From a checkpoint of a small mixture-of-experts model trained on Wikipedia: 80 experts in each of 10 layers, a shared expert of 448 neurons.
Below are experts of layer 2 (counted from 0) of a mixture-of-experts language model. Rows are named router (the router's row for the expert) and show model dimensions 0-39. Each number is 128 + 32 x the weight over its row's rms, rounded and kept within 0 to 255. Numbers have three digits each.
After each expert's rows: "comes after" lists some tokens at least twice as common just before its tokens as in all text. This comes from a sample of Wikipedia text that the model never trained on. Tokens count by the router's weight.

# expert 59
router:095165135091115106088086132172088115100126151163088152090140104181159127175082090096132124150178179134090174086154160102
comes after: "\n", " | ", "; ", "–", " in ", "| Silver"

# expert 49
router:123144110136101121148174148121113164104060133132075162099131155107171159179084144108136128058196139195130162099148143121
comes after: "1", "2", ",", " | ", ".", " "

# expert 39
router:132137145116106224131131055112141087142147144126104057112127093157129145169079101092099127118109083103186136180121100152
comes after: " |", ".", ")", " |  |", "==", "==="

# expert 63
router:137143076168114123119117077102160187169132178110131157092155083169133157146106140050078145115160116150071175127126115154
comes after: ", ", " | ", "–", " in ", " (", "| "

# expert 53
router:127176082140096136099115102123076151086111159105103143135126107102136187120151148134122077118111108081176094160168108140
comes after: "\n", "0", "3", "4", "5", "6"

# expert 68
router:155088134127163174099127132175069124137116152152092164111097121157140093152094149101129099136140118087129115081130157099
comes after: "0", "3", "2", "1", "4", "5"

# expert 4
router:094145137169149082107157108131158108140176112168137146126132137135134087090152147138132171203094127105084157095134113167
comes after: "\n", "=", ":", "- Location", "- Species", "- Genus:"

# expert 51
router:149131162035179137067101135185151120121129083179127109161140109187091128185105071160205171136185126163115130097088188076
comes after: "\n\n", "\n", " National Register", "-", "- E", "="

# expert 58
router:116170148092111126080087146164086100127130140149091165120157101180163138155088082091131143144172176161087156115149166091
comes after: "\n", " | ", " |  | C", "andidate | Votes |", "8", " p."

# expert 60
router:122122136192087062161164168139113155108177107126087117066130143123143136147108149067098183112168157159075150115141117110
comes after: "1", "2", " | ", ".", "–", " "

# expert 1
router:105167111147158087118115097134109087115136159070109176157152121109163103083146120133086160155071131088113118074128165109
comes after: "\n", "6", "3", "4", "7", "5"

# expert 32
router:127099144149124075104191143149162163174141114163111123187144128148154102090138103120142144180071146104084111106159127116
comes after: "\n", "\n\n", "- Years: Team /", " medal – first", "021", "9"

# expert 25
router:107161168113108119102113170193101165098102113133090175091144145153143139172077088071108161090179149189130177090126142120
comes after: "2", "1", ",", "512", "250", "616"

# expert 52
router:128159110095135105103089141145081112089122153119105125082168092166148157159084101092120126174166163164101167084135132103
comes after: " | ", "; ", "–", "0", ".", " / ("

# expert 50
router:098164089113188110112131086147138086195153138175086131063137142138141155162130106190126150132150152125096109063108173120
comes after: "\n", " ·", "| Gold", "| Silver", "|", "| Bronze"

# expert 48
router:120166142123131060116097161184120116188138123134100146140137100147125070133141111121107123151152151127069173105124177111
comes after: " |", ")", " |  |", "% |", " |  |  |", ";"

# expert 67
router:135155156088092118089083124156110114091139140125101153104155103171138127174092091090135158118161161150092157112145163097
comes after: "2", "1", " | ", " ", "–", ","

# expert 18
router:178148132184136129138144116124106057121159100043102131076133101127151161161090146198122121101170148154117164100134157101
comes after: " | ", "| ", ".", "–", " ", "; "

# expert 31
router:142108149157092052145115146183110105151187086112104139115180116159168146054102104100083161201079126084065090104152148144
comes after: "\n\n", " =", ")", ".", " |", ") ="